Experts of a small language model: width 320, 32 SwiGLU neurons an expert.
Below are experts of layer 5 (counted from 0) of a mixture-of-experts language model. Rows are named router (the router's row for the expert), down (a neuron's output weights, with its number) and show model dimensions 192-255. Each number is 500 + 50 x the weight over its row's rms, rounded and kept within 0 to 999. Numbers have three digits each.
After each expert's rows: a language model's description of what the expert responds to. This comes from a sample of Wikipedia text that the model never trained on.

# expert 32
router:586575458505487575486613506599561578446516497443460519580519490544427497437485650558506445507505519547428573473520505511521492567600509496546508556496452516544501488492504503401484448467535557
down0:490463472510566577442477502518453435538557484525470521457579548475496522478508492441560418533506507470453429481449524554468562530400522502499513489470502464515627530475527402522490499506484493
down1:426443565579481484555462495502531491452611522488515562530440542477590452514521567433521463459510490420539443465485489545538495505466597525501594462502504518446500493493465499578531489516480541
down2:576575475446476549497551456430533511479508457449609481442515509470495449475477480509490418546470449561602678438496561359498533528510474423507525488460490447372488547486545549556488511440549450
down3:391504560499535487529503505435434546483483460393504369492520422532519507408523406503430528399456531541508470463540471479460586504516476444504511431514440484626525504527449527476509491520591534
down4:526509513547564604455463382474552543535425418481538509542460495536452526525429506573515496506532458475541557530440475563483448571566552417546533566471475498458587539576467440515512526554491518
down5:409447474485523469645532444446372527453426606467509516468464562573505469493454453537501520450557430543410513536465563431531436472434564609465597454482465465514399523541537435513453532450529442
down6:542537453489499536476516483530405460512411458541556469516529416532533505523490601625450505475470463511448533477421490447543496510628486503561453448398480568527581531513544484519477503569504525
down7:486553397490488484509455506371515482487557559441491437441545557457451500449485479500579528419533492477554465427475527481449517465456636553406440496415535455530557545624521545548453455512557530
down8:484480532580453556507405437572576522517498454528446460453517520501410519438415505555395541521474463410534504482571622541510449610441422561535519452443551627486429524448479485512499553488501463
down9:453465400533499498458450438582573562537481460456467431521508507527497499525571460502452483429519473510381439477515540525473469527495464448442485548553459481535452465547594602548524503507445430
down10:591465532544536527572530524563488502551482399488442436474499481543439522494514508513532511438603566469461462439556512515486499472439458508443470539536506555475484505539477453448501492537519513
Numerals in data. Standalone numbers in tables, lists, scores, statistics and dates, such as 1, 2, 20, 1931, 73.

# expert 43
router:543553541465501562516532491417519462456495590439469460653484481453545496550557471494526426605457567495457512513553502456452513416516560595499579531503468529489484514516536477494535465536461510
down0:497614516522608524575567524553406521474565414511453432444522532488561417482432552457530443525538506512480529379534535560447503485474515597540505523523521560592470475414378376460482559571370525
down1:485503572492457456420493526518485507458411441487448544470571492545408582476455572493481523469514494510547470450503502515426515545541496416573467523468534507520538511462467487480485562494582516
down2:484484480462473452500534473496563570472555607509561521475523481473381552441416410471537424554573454495458483470483565499554482507507451416517503513499523415481462492500562540515552455441578497
down3:565482479495549491511587490442558469611464568485443501509489411506434491400466536484485470541473488502463477516449547513518508609506499445500506483463429482536479462490444555472511511556487444
down4:580482459468521546480475423430518506451546496502473519499463519475531479479491535492534506506510526451430550486480523505481402433436543573538544563474408489523455479484509401491441510515505450
down5:532512517369555485522528502519430421465521545473491508490489553439584560498438522574491535571473472470522511457483481444404544510487503502397494507630547400474483536442464470458466467537454478
down6:495484490528549532490509459461503536445513501437521552439405494432582466520393496534424445551566559463480502511567460509486542519539583477409525510523599449442481546507554492575557507508457511
down7:554505536529537530492480525512436503532556460448518477462544542503581552522507407539581526496462422565488487499606477551470482429480443488517522485552451503528523596574431431441532522521472487
down8:542492567577454535453488491444554523542532495498622494576580536492510463472487472461512542611437465661526505475492499520421540512485604461561526455600444541502517510499424459476461545493425499
down9:528519482507551421596555442544510461537479540536485588510590496553340488477484470524510505423479476483458449560444452545456535546549369351535426568454479531468505453532484588498543514482515502
down10:510495526486555482539434458505368498590517495379488545515481503503567529449474585515619488453473518576511513443504411509428503480509523443497500596536562482446568501526444441487521486457552597
Line breaks after sentences. Line breaks and sentence-final periods, .", )., ending paragraphs, table rows, headings and list items.

# expert 8
router:548496545561532478490475566527514477550483502454476506547502452498424439579565520517462457479469484589491540464518557492460557451451550571590557483513519577500506483543484437467494542451463518
down0:468408550574555525527383470514567530544463462529421391407488386516495572551557544499494512491435463466428444491560518535535431491551458598517481453481565458443497460483457498494476450390487491
down1:532494580520453519562533486526547495499503532522446504509512473480494480479476429450472535465480457498462404439510553491540442515413446532538371529478567550496464433526424509519427535565494550
down2:458472407369534455486476466395575439437509494471466525503503472544508456477521535575509529507508549460468426533450562425523481497524581547484495479569432479461445574472447472504556480531504542
down3:505467477530499463442580439436516569553534469609606437499484437549472590521462503470497570387444547495576474523515578503514528479493471539519510414588516483607478419489484541596541547482559532
down4:489531462462516495516523435454439529536519518514453490546449434519521481550557457512521573534420520489562518524529384366581460552442621415508523528525511500506541443470513462614586502400465508
down5:554571514589416516465540489468523434438431557452542491485477451477364459519527456596421573451483448468451478458496465495504540562519487593478501385443436481540413405479505474522529526464463556
down6:462476445478489589476510481504485529503460515563457437558458498503544469498465626501444533536480455499536439385390449464495467486524562516627500518541588436474477566472522590527420539456530557
down7:570562500481554610512495547551559572471512515325503508528468487466491516482467510423553443512532571435550423465455425563574492498472538457486461474498499467448553537500478452441439533439533533
down8:485523454483457472477518460490485468492482457412488534417551454519495446486596462507518530438503490456499587524567548530544495398449415464553493472626440519467537490520364502477485439436463576
down9:619514477468519600482494600497530468513443482444487429389500451496516552567390496484499443532473520472524485448435584456520448527514499425475479431451545517548458452528568467543527508561485494
down10:540442513488508545545481536472552536510443562428428495425523592487506463479559538420484466516453552570489453528544520464588505411520393478507476454469489446488478542547569464535424467492410457
Common noun heads. Singular or plural common nouns ending a noun phrase after an article, such as system, song, house, village, clubs, support.

# expert 58
router:534519577438531554459487545506627616415409554459450467452526521447481543512463544554412564574485491560492476438496505461496443484505570527457502498563457488589542441538424465462391500495474512
down0:491512549530525428436565456513531560506404441538398438433537470502426496537435521532440434367554494462493423488517509475494504514527501441498443551551480454506489515541392541518570462448470499
down1:508432529552522493413449545595447505500508542454505441541585436476470408505529513487412478527535461563570536514474514474353509503530517489472542465501510467552546531523524432439398510431536420
down2:527486462504545468514401567467532496481537545445473482584449416558466397602490489500452585439514498447475569504599488499473517540562479480473473586487577517534585505596538485515439493556455491
down3:602522564432481532474575502485413491592550484524510524499533573448502539532529394531568403553517483497542517410478570467565445537531420495569531444422533546459554440459417417522404427452509543
down4:494442517515541510534498526501401473591501598489485478551646411428408512413457443535467519511517415512511555557490506449461520488589530575524492495483501529471442512524422525501509525541503448
down5:467554535518557555433464438609418473571596454509592512610610486559427487557567509423509546491477438516472455423522490481533527501464419424572462539514631599570499508457507521459400473468536473
down6:497534536530623441550480563465455552509504582502499463537599459527519464472517602522473456476494519540494620517511527449423507454483486470507446453481542582513529476428473510471468553422589528
down7:648567496523518467405565601510472485445518498462478511532551541449436531454462517530433474449471433527431486460517502424464508364478458524482505497445471505489522498484462439536471376519490390
down8:462490514466592523536580461536467549588494526549529545425509566444449475502470464460456556480525463506502523507504567456542507457526434572589473481472517547597485514537539550641560573492503493
down9:396556458534498468482486487447535490475534488445543530580497579546508394477426422558500549504473492453427405481525449494491546528540498571448485559505525487480566491554477489519561405480565550
down10:446492566426569552459373596529488441393444469406426508465382509516525539459527518519478504437517537473410489535559521454563438450482417476499480524523508492563419525519463524491388467491407611
Prepositions and reporting verbs. Prepositions and conjunctions after a clause subject, like in, on, during, that, plus reporting verbs such as called, declared, note.

# expert 36
router:496580562567515498422444506503529482550470558496430535489552477552500508589600515476433512482473548541466498415507499570454545484487543526581496433448373560512450461501487380398459555429417548
down0:418466496567576476501478382461544516508490552446485483511524479481579525515482433473450529558468542503489521526555442548575507578532504553478423489553553458504566487543474509588454568606466406
down1:537573534425514430487491512473431517423477550583425396481477493549350494531420449596428457484625597545577527440437530518418478478466443606459498473488432553515397488502556565518547518429487505
down2:538527484515491514491595482413478527473446474457536499582480481510564505532540533460567488519515471496532567561474462408553489510550530582492547447446467579484414474493347515487485521557457475
down3:456538438587473561563521558424454452517455423552571510537523533432560493481456443429604472537443569386491513409525535551522479526497478444477526501458533548477505504557439448468535621508487487
down4:498492545483436459514361453454538459532482478461485526532539574507515502460472431550429510509581452481461545506425496568557512502420392484454486459480488343447539440496505507497498566478530597
down5:420489468496548437601517583388318572501527497481636468493520471522552438515530460566500386469491532500518398503545571471518429499538558512461496481513467485450514508454483555510554575545516531
down6:405613451460475554470543428473520503534525558504537418568431434520571580495543337495487455542439566497527527530509555532457418396557542515453487491527456459485579517649538476462475477486505519
down7:533512553496487467470495459474529586526635372525399474535512504512456485499556396465513479525505486562446452552572468483640523533495456499524410499395456548521526566460531408509475460500559499
down8:470458491551464476457444427517560505511514491556469473492542403509504540478461454427504487583435451502473472408451565517578471443455528602517544552512441498431506495558506509517546557528401510
down9:577479519528496500510423550422561466505517450540543499535532482531444512483448495511470615480542535521414525522549524615473562484505423513491410587599562500482573482518445479422471486536457498
down10:500504505488558551524555479491410562526394485493397446541444504482464479529442544510435416507397494450425513449477453478443437426485513515465529527422413459445539488561529551395456448529472519
Spaces and unit formatting. Bare space tokens, parentheses, hyphens and slashes in table cells and spec lists with measurements, like cm (inches), 5.3 m.

# expert 6
router:526509548500534553465540508458556505509475463463471475508521444574523443513526493485451455551442507609472448478448506578488527551463598507588509506582487609478507465465399440448483510482381531
down0:462398517564519375619433501475518448565561617528404542412547470449549452462537468497537424540491589526445517484471458486589494481464452497525588457504518462543529462514515461501551487473428507
down1:477545522462450517503531502514468544614610489551473489530545541560519522458590492487486510579467480538483426463512485480502493564560435491471487459477572560422506453486491524505511428543481558
down2:455490460509416537547618486501545565530556466537432477525476515521491473548500496470500457539469625482425481416572496482477504507599536462474441554517552533536550513526572584519552468487519511
down3:459519461478461503474488516496503524504498496493426513446444448474559593450407540591421541476518466521590489518472526478519448487494377520516558479465501426594586428493516585410448493454495455
down4:498479500517439549446571466489480461505415558485480493642500447371455521521490537396461538524602462505502444459465484574517517462566495457551550516546486562548404495393580406465458534499479436
down5:486566531432431549465528423506514544537543471478567430474454497449497535565443529493549600497521503438491513478536575567549504477467499503452430476532501415503444484490513485477520462576498464
down6:497436521537473510492565499529513474303567510471524555512545462460491433581532466470470486444528473504507477510475559491491584539572567449460482477510548608512482425459501589460507614513473445
down7:385413467535554535568453445421483465507429520482597437442465427524558406496488436459463434468482537371494517451439498453503472467421409507523482424504516534386491515458556556538439530508514548
down8:447501532552512569501418542450405533518476478425534505487498467453520538512464386425417511488459551466568519562490622504537539471461519460551508520547524537491506535433466551436463481499546490
down9:402441498454525504621572598570505497486472550470615477489587391498522479502538548479511504536469524471519492509484525542612508499529529482519462491469415520514579403466531415464495520442428515
down10:501435485579494482568551451533469426508602490445509496462455571450504506473549517520445524324407409477463451539565475602443528489510498467397472488585474474565533551550490505491568496509522516
Opening brackets, quotes, slashes. Opening parentheses, quotation marks, slashes, dashes and section markers, often after a line break or table pipe: (1953, "Online", /collections.

# expert 38
router:552491477507506603430462473475481546552490496422474572525471444466462551575474509447429452487472487486475491408586530587459562447439560538506515478435429525474516427555496413456394506450563611
down0:505478471500528498473459492504530468440514561578635526483449584434492695385523474585478460573537527507539411457540497500479498572537552554504598532506467467500473446489538490510458501484487478
down1:532567493536472487548480544488473538520547522525464494435530622488621524446476579537494456383593472531534442555508406495453577436515473514544496470546466421479375465568571500564419416507485552
down2:523499588575495515524490422435436526521515518521546559455478501404424600510379444477501424484501460421493537468445537463518465484470575570510555446489512464447526555476508589583515513514540507
down3:483409546533431560467645481577492458542471481487470463528420449539468525574418500522442527680537484550584506557495368463507445508476535583512505538472471511509521513571475511463442489433466465
down4:461490407576465542365469474447546491508431484469509490399453469453578508471526489472513458467549520443596481464563551577557537459494420475472495492447591535459456476497455498536478441463446509
down5:555500544522420513598482572533521513542569560480519499590482455475520532566549500449499474532543455553411484540527390502493441568482440458494538512529467589560496504521464483463461532566477514
down6:479664490515479530483512477505469481433450456414387512419484416495494442541455506497476481504477546566487502498506535523474467432478504531540477455566421539556501506424512553450544519435545520
down7:460480365466441474510466450503439441648517546489479537550426537475546499600446445554425546552504515484528441461417513479460495463463435547515472501592493521440556544509525500529446528430475533
down8:438390550439578533570394449486519533465458509475455459511482551409524504512502505480409480541496494414471393388508482611513539527489543524568374488427498541428562603402441538485472535356490497
down9:621431553396429554501628496480474530383496456529456513471548503489503484454463553508553451585553408379482464583414443432454471538536476460499573476490385408566448548439459514458515432531506474
down10:440417512562528518511519516439477483553486460473500507540530482550631456458511468501495552528598516480445453564433482478505491560525492440530411415499500515533492563492499551529500540506503488
Spaces and word starts. Bare spaces and opening word fragments in tables, lists and election results, such as re, no, un, con, e, plus single letters.

# expert 20
router:540502541541457466496512595561527480452489513464442508472428481454496547563514500515492478519409531524460495476527501481383482540420443517566558494577460574553525465533513540514464512477458487
down0:602414423530555413507427471525498467497605486406539435502502590553570523513520521461558517484502492500467558471509503472394508477450476480478543514407476486501492560634509448475594525502537528
down1:550492452454478489520508503512470478460510598457489401562547519538491538573494455472458666404487584433481465534548518519439483480454461584477502461527471457453471431590543467498510492488487513
down2:485579496476457507538519553344478523533493392517469456431541504499469510482511533460524621481440559430425464450418531461536494486512440515559489448448440561401453463524439422514467524521578450
down3:459505413475569510453500451569468481630619477483435514401514578540576541410585551513598566524550525416534510530493612518613502420534535528504490454564584514524600537443495466576500406447553488
down4:508502536554495449420564538490576480574555465497457590525487457421495579512486454387557487577540534558453533495486525433561523523535505456538476492473433614451456479454421432539484571466511533
down5:575506454460549506513538484506477527475425443504515456519467545433542482453569483479551425462562525471555565486562486414541495481519529443412474513576488515408467476560522489472468516540504473
down6:468552517446538598474504446513512484582437452555533474397521435475468550581460439446483481582526417484481479506487402361483530472552545483395419519400478498421433489496531496367500474538468515
down7:434428594557548485537530447511501533421576478562518441496427530459534492442517467496431441473461497553509539428490546471568503422438516638578519548478543502448490557520429564503575533547408521
down8:558553604402523599545578598469526481394535433443519490464493462497649474409444514506449542466523601506530531515514509557416454542510355500639472460558532479574503496532437449539540471488508546
down9:445511586505497402515535514543473473419490518445477480434470473513551432439528459468547569467536459609612486464577441515449470521453488555492485427409466483545560513616490475351470491487460546
down10:469524487540527459485481505481534498455537477570582490564519527427502511405634474610514514537473596463458504562477594488487492465524369548507521519518511533458440517572539530527507517528455539
Event and title nouns. Nouns naming awards, competitions, institutions, events or works, often capitalized in titles, such as Award, Championship, Committee, version, attack, votes.

# expert 47
router:594579447479498509431502514545457471493451537510483560509480463456491474481529524463475455560452474513413443454473537495480498475485552553558498492503453508434534527462455445466518579467437570
down0:379520528464517522528542463443436502490522518505465533502435424467405520537470446572459546517513489507594558496548494387505498529446560470434523606516426503498483494516576444459544472520496497
down1:455506474502487449392409430516546504533527508590614504473476487520477473532505490485513497506528471601468498550576580514535470489596538441494487502610464551557531498472411523571586542462434490
down2:469550525410525413447528495457494482512460477526480465468481550517497457513533489506455467446531434564469509490428492484487531424479528552483555436453538517495544609504550580471415399492508515
down3:527464566568440471547497514496551569520622521481539555527489505547463463446557416479519543428552449533512586541561471446530498598506441428511516553607466485468492516490598514516475500475566386
down4:450466440541519526435458460490453476547497453497397500477498482473531522554398609488419476557507568464537464487572491540447496446521506549493559524497489466519428484577459534473530457392530533
down5:456548511540518571479392537501512493527506600570548444505507451525566434441498381479423487554549448533459387487415575449527475452556477549506535515518513493474576480460529458507524458460439490
down6:495522545565546442547535520454471522464529541503575394530374604534555452465515465444500484461458487469505536550468558433514539409449536460489432527592548468489478653518466483466562538516563505
down7:482501468436454440509477462504413413409484562578521554457466526545558518514570483503397436515539480380451437541500549516546438533499511563592479492553427467448509525467504545489548518479474431
down8:434482589483528360546499519481453435456529545466431574516577511571472487487607545581529466481547504516562477516543446512581496416484452490500552515498562490578537517559462418461493551544541573
down9:515496457508531450482554510527544532515464465561485484519519459461418449514430565456488543489479470480567522543524554533491471545483507571451560531515484462512544424481517532444449623483576455
down10:507456541496435402457551478500526443463530504514643502379547460509395491485486545521608520510539616493538466488405575528451564448586520513493526455480516515417509566544499466395529500482451529
Infobox field labels. Label and role nouns in infoboxes, lists and bios, such as Spouse, Preceded by, member, President, father, population.

# expert 26
router:472524443483607559511585493542579527391434480484429514578554505540448519543533572513420546502426582490468411471423535427500487430496561534524505493499532447611495527517528488463474521439461459
down0:525505528478472552385578467518500452503409404509467452399548448398403507503464522387405450593585526474539599514502512443393599474460547484452455506575475466470494569476560495501485509464439402
down1:549427496484478524386480469550451504465419504458461537493507447477536473504488583398436465470494522473466553495472481472496468544509504514533482517614428514538469548452445452443593471437517510
down2:513516487428463539519511541466558492452576468565441463482505515453529407487522507593578520550504528483409409562533470543536497497517386539512431432482481503469545526516571491517527443506507552
down3:625464523490594523472584564585401501514511594460464444522501496576450559516432410484522460486526551549539629414484444519498545468537510555488480478491410479434499595561567472453484533550588538
down4:515462517553559490540470568565501530520518615466604500585493528461530402465525484497504578461452507482519485465568470517511450585427502506559480555550521552444556450563521493462489504469569498
down5:441453615604501427634492474515445537589471565488461532488558477460505465572625532473471498627527543527515466547529474495448514504517426577496568560503583428496393490415442439512469437566526499
down6:441526532460462570519532523598495514470464465515429594525531550513486500530518490467380471567452490478441500477516497419506486499483475544542452451469586487477497497545424509476460556582437557
down7:548516457545561439480534515465597429502403550382533510522486475553495531426477479419480488494445580530440614433463403468481527445453630491427504550594510498431457524512506564553499509597500415
down8:422473531547551548459485503464440457466545575555474535461523487580485530543549508585364535459514595484467504495497507493447471453477564545586472438543552447436507535508554561544513456529552390
down9:524539518517632507444472490471400453444529522519448543536393436474467519416569479480579554441499443401455507482483509496448515503378443500595583490465462482530495413557484523504578560520555494
down10:496489501450478426559561533522540478397496560609461511483507543482499528530599484475438495466549489492537481468508467536416456460522392538473443572526528499546564435567533389403462477531490538
Past-tense action verbs. Main verbs right after a subject, mostly past tense or participles in narrative, such as became, released, withdrew, described, located.

# expert 57
router:496534440443516485388517531541512512501457410469449537532553445485425520566576586572482515510566444643409459450539496503458559480532696485569513460505385496479536492481470380435473457481536548
down0:555476513448486559415542477521508538514440486465575529576456460542526604429476506454481544510487364449443411484550477457414514361523533532486493500579538447602572470486518435581505501578534495
down1:543499546562504556499450444433522510517516460458488518603457576538479528523485462458572465502564537427570559510455504488557611524496414439501509432432501543516496524434505531502609494470500587
down2:509472514476518478497487602523443493508541453528468444543471560527464477415467434480561512511526508422523492566512505434479500445573576543569506487524525539465554412449500470590530468558497639
down3:554455495604483453634551542569559636403539532518640393555487527437479574493491488556508454447466561427560509469428535573519476564526471469550416489480491519550528574522488483460492505455504496
down4:511473521480418414491579526512465437424519512593555473511433544515515446501518445409611590574441489479454400593474559461521495520504439430519511419577471513507549555479486460493513519594452483
down5:473611561556491531562548510397510496383464510503529503576484482451469443616593463550418570499460494461470462518489543405463503580587485556470483535325462471556562428559450486502516489524445487
down6:505513571552456514537561524455534601427526420544450460452482539510485499484520508591462491611531611529442563438483529375489496545621521490529511483547455491479553494481531480521451469468492513
down7:460551464468452448500551489531478538510461527489539509616527530555453444442522459512611439520481477578556430432585483526493496437489495558509475514496542520541564525499446496537453413548548494
down8:545422482477479423515562534469446605518479520440502494333513489385516512454545574502578416442481432413594545508505546489537541505500446495495595556448421533482504552463509445487506514493476498
down9:443525473501547560478481475361485435378484509424527534528488480475606516466517434425480544425445420499515552570545478441493485491409473473425492469554508505506502481402556482448536480513497609
down10:509516496474458536467529560557493452501503478488493531540495462521530490596480439527453487413554552524454433469447490580531553456547495537585532410569572443542452470490497580547448478460498438
Decimals, coordinates, odd scripts. Decimal points and symbols inside climate tables and map coordinates (19.3, 42.55″), and byte pieces of Cyrillic, Indic, or Thai text.

# expert 51
router:593475506569544447441546523552449467478495547472492528458574483543488485464541553579566493522496451546366455462549529497414485482544579587574516563550466527576514549506428511520518465459409466
down0:473530562466364398540401528478511469558585561452575542516533496455530566509502450488531532511458466558444455565457502470501522506576462433493487549632543496452577433497556483507583508505437503
down1:452480511434451518540470443458508477513586536513529430569386532569576479510524387485400411581480502472507525495478484518516418400427491531484535508511492529461431470562529471380477529532492535
down2:589499518491492557532508540489518643516520533493576532480575396389556513429431588497554508405489537536430539454612577491468468515488508546511519438542552449472459558510469555501483451461530462
down3:532509526451526516578530556509559615607499475555476492527539450498483464508474525547482452505490544532526440464520525472514492458462542541446578419415511449459489430490562532441498518405433564
down4:526422380660498446541536435540567434524543543574472519500540544465515453497514498519464560496456544525473429559533477442512471599554488552472519491515502439550501505501497472528498503469508442
down5:578464494568543566523481488621470454434546540456493491481519487545541519541457471493449567543476558477544445470525479457433574494535519430471465458473439532501487483563503507439447487394436501
down6:498539496353508602467522550553485473528449419488445464438560502568378486439414473543444459537461482493439475458517496524540448476587418498532495503458479506440499465484528547582514638515510524
down7:464429501572578509493505491462440472492540542427478458518533400453556522500426549573414602474566427529494489530589421497488518512479407534537551450520473431629591492464496488457478430397578422
down8:541509487517523503540583554451461565499523479458453510441532511533444497551502519518444483580458537535502464526462486489463449502464470580587581490477338503478469491506521604515433547484533472
down9:523429536447476407568563525450475477516529507507521435506616417446553558433489421531374423497543531478511530570435566580505465496502456507485455464487497518491562511547487435495445438492471508
down10:447494452489516446425453451517431474402460520561507509544528515468443535579565591475551544517528501450473495537507493565488515490556532558519446435459525451461460554519530395519476451452447508
Closing brackets and heads. Closing parentheses, braces, brackets, and quotes, especially after abbreviations like (P) in racing tables, plus noun heads such as team, League, death.

# expert 48
router:523486471516563520512547476538498482515434530382469585439559426482512525557462567495399541508421541454413555522567496534477497533554513487585547545546431540507484494560425582488490471429527453
down0:433531386519522529493432476460495535545535485494517428409498477488428596512446580576504515607519543523511446555402532482514479467481525353505419508439444489567541518393541583559519553495521516
down1:583576423502521503541414403489508468397453469492448486506480510527479475518499482446521486549532528516517490474498478493465439470525470569434502510542493440387527500475493450584479433415535491
down2:449392456495488508463494435367547459432575390497474536464500512498552509524523489483403512502519474426415435545547562470635465463526474473503533472523543454428511523505610444520582547458481572
down3:556461522503435547495527459567540405471495621465440473416553474477536581452481497466530516503512520491367459509489528542557505496538575486491503550542517547578455507539529497482536522554526433
down4:593520437565463552591499482535486557488563465471482507466503428469520512519377501501452408350512501531549461507461551345602493492466486519544568488508525534517461490464568492504496518547386515
down5:457460512503531477481390449449539478516516520502511540574458518505502523509501484445512401559441558592514531461448454495415459528460468526483505483547517472535474468627513390468569433552465503
down6:420524519516429543509488526573488379590518612449475478518514569486549522499479472470492536489494523564470498509566515542525484569504503422593544576512560520568485563508546583516473546470577587
down7:481417413465474477526501462461534446459464520351488500549447463467534501452433476474458497556430468452509463540484467498530609484542387531523544505516479498524561568497524563556544515380564617
down8:535489516540430527402415600496459481543478513481460444490495519458379489486433544531547552506488442557518448505479436565538507530555490441417529488549602530407416493488498556449407419476439465
down9:489522459532523421550581448403467451516475526532470363543445583457576438386424513552541510541549502520481553553457465519576458482552573496457555526441490554524507495503576489578488523530403569
down10:573511448392467517426486468523425485506437513481465465518637474455509512515505563526551532548467480573448483494490484464480600516617486485470491440473456484541503544595522572496580536477490529
Sports-result prepositions. Prepositions and verbs in sports career narratives, like win over, lost to, at, after, against, during.

# expert 34
router:600475524393501439471552522510442550482480488523411540528529494389452545526346531481455468583405543469496397431477587478429528584429494537511498509457479510455552431480513380489459515469579546
down0:406567498416564524517561504517543535477534421516473532447505578514535530531561436540561567507510524407523359551503526498606444453523419481462514519509489476579521536540520510574471472484431482
down1:545469582459576613442463528436475531452466485529486496472477576481509496622499502511445479462513403378521652545468546508484507524448378508606523462470494460520524472429539436448498460403523496
down2:642509536527469484472528468482477549443506511471514573437546514531481510525490559605491509483399512515456604555351521475589521472452543386586563495426469526444447460474472546559494555408577420
down3:447434433406527499478400551521552454422500584472530538430514487553571492552532458499496449509473527485521517426490517534481482441449523528499484451639536435579488551535483600627488550516377513
down4:380401518507493510535482481482588484447476574533485483497559497581569498406497547489535510484530421529508432504482573443507499497515493493384546438582572541458475444552480508546524555542481449
down5:547486449432533465514545466450590634432475448528448524531552410451552504599398468494440524453491436391477447526457507515537527551477440474518490494525504500458550513471447505529572461470506499
down6:516527508503502527482524487557549551451462600530542531489449516478463452483474421455455583537547576579457472571507499494459544535465432501499498455504500500436543425491498558498439515552553471
down7:564377589484468487461445405512417465447427536624470460458538467524430486598421560440460536519534491444501503513452470412449533550494431458495464424520555459532555526573565543509463578451382431
down8:559499496507480569549547433497476497602459573517360486534505478516548479557504407524537511513467414484515541435533502548519558482489550492499493529501501389507560439541609536363537538553459459
down9:530482459529505553474461524494504453505442496517590522490467488482419516475469487493518497494590449478498499480509420460443525525567460470530551419524461447602541471512541500586522477441523449
down10:514544426506559477487430482498530591509506501490537544455472592458458565570489479482534541517506477565413483403541482502520456475385504475541533492433543496471588597612454513459482487493442484
Title words. Words inside song, album and proper titles after quotes or The, like Best, Love, of, You, United, World.

# expert 18
router:535494557503476466447474576448492438540501505456498527564469440526435543563482541447543424521516493586473549510556533490419513436387515556546552591520518570472514526487420524491495499523505508
down0:562617480524462508507551504548502544601448502555490483530460482477444481476399480521506555506454532489456505544478485493445518612563440499530496507411416540558565466492522438467396468483559523
down1:518531437441478553498499432446509529479502468542538505549511548527499508392526533605536442558516549473497564592428526512515416460590482495486435466520468425508570459560456572535555502475475480
down2:371523469414491463478538493482591431593437392465581579482477507471536516432559516532505474537550521487497517451486491598541486481601537454469437482446450533507510496522616554518552438493576549
down3:456526491431470568502466546411480497429506549524517520461566548566470476375439534467436579441499401501438453486495513492483479451563476411494552504548503527537453458482504459517501496553486512
down4:465486563502574521460518451603497521502461501481543501616499379557496529443506472497455524446512414594536551427416470428447536508487573500458486569459498430610438617503534491506511481594492474
down5:552492388480489441511507485496456473461460536434530567419431565508477512367506641576578406588503508422508502538523526408502465444525506525466489535544451485593519539460512535464531459549485536
down6:610507574460544576518523555499563408491432524485393499460517542523457411437549433556499458486508580603614527450440370587540471555474550535522458503577550462517466461503508456433467501449493511
down7:478615510533524542486479473610550545449457502524507481543600422435428517517510527508473577439514491559543502535445474546510584480486484546437509484497541481511470490583541379481481570510544553
down8:448491522480486513536469492499449415450538498521648489495464457490465488444605551544486462399435463476524547517495522391406548553521437488501606582446533476490512547509464545638465524581444471
down9:486486401548587552532528507524536492475478488505480544607483399466408497510470532428517418516479506476452420461403579422526484496687522454455515452489484482478441457438456482461509335458418457
down10:543508458485505480587512478519484516471454516377598412517512448455524628468477541592554526509562521475543511473572406489396473469476581497562520482469551525511488490512495514523426467466481505
Common nouns closing phrases. Common nouns ending a noun phrase after the, a or his, often season, team, album, film, school, years.

# expert 35
router:515545547507515471454485531580464519518494462440524551503548563543446467530444542515482436533507498548468567452505397561485559539529502457500522576584436493519452437408505431492456592461499580
down0:532481605445423448407349532479516517507497466495515469501538556374517523502558526536504557437528502511481533458476588499609528476444524481511491479465471472524429560617588461531479517523562433
down1:500573428441516509476463501542516620493541537415539525544527470514452513660543552482516544446541504415486450479537445504515408610600536494429522568445417532459509473536428562525507551432513546
down2:604517481566471534491484506488514465436535508477519512490439510478528487482378383566553545508433446415452531463483416491559515519450501583498509554499501510589469472534518506527448550551525495
down3:487468462573487470483517421461480439517526539624454414532644436534487494490491500422481542517557571475476488591596531430382467442501497526496483491480538534535486495535514514517507494483599441
down4:390502420477431496468519522567514494432398462500568550444532487492455558438525438530474536420515418457436544546481459579512544520512562456465549545446527490472533556488488519499555503530498455
down5:546569498512539438511436407527482638499451506508478414532512470554527488599500453469498441553514570573532580500534488471430467553519495509443547518503556491430567535507482460467515546393540477
down6:504533483486443531545487447503538593475479548453520454536552467404418531506474514486421454536509407491486491496493404494541538486426565448472462577499526432482508540438543488561522436441425503
down7:565396545546458520514565540496431533499530501380499517553438568425464426474492491446466507455484510554564485468469484513551529531476531515514474562457515449404400554454521498515475418498455501
down8:531532474420506543505482435522579542514511434416437580408560540450467537495438360451526411445476614504550460518539507523564427498454557493503529547431456474409504528529420397483558500519477497
down9:434566526527482540515483479517483528510477448522524441488461559531450394450581495479506491496472450493465443440532528550447467543464506454515557475440549481344456473443475458538570432460555363
down10:526487545482495563507514490587641440448439429505460420553446507522503531536436506448459515510507441536582498568508516518461495472439490487598580568427475579446563449479580527482553520481497551
Determiners and possessive s. Articles and possessive determiners (the, a, his, their) plus possessive 's after names, e.g. Commander's, Woman's.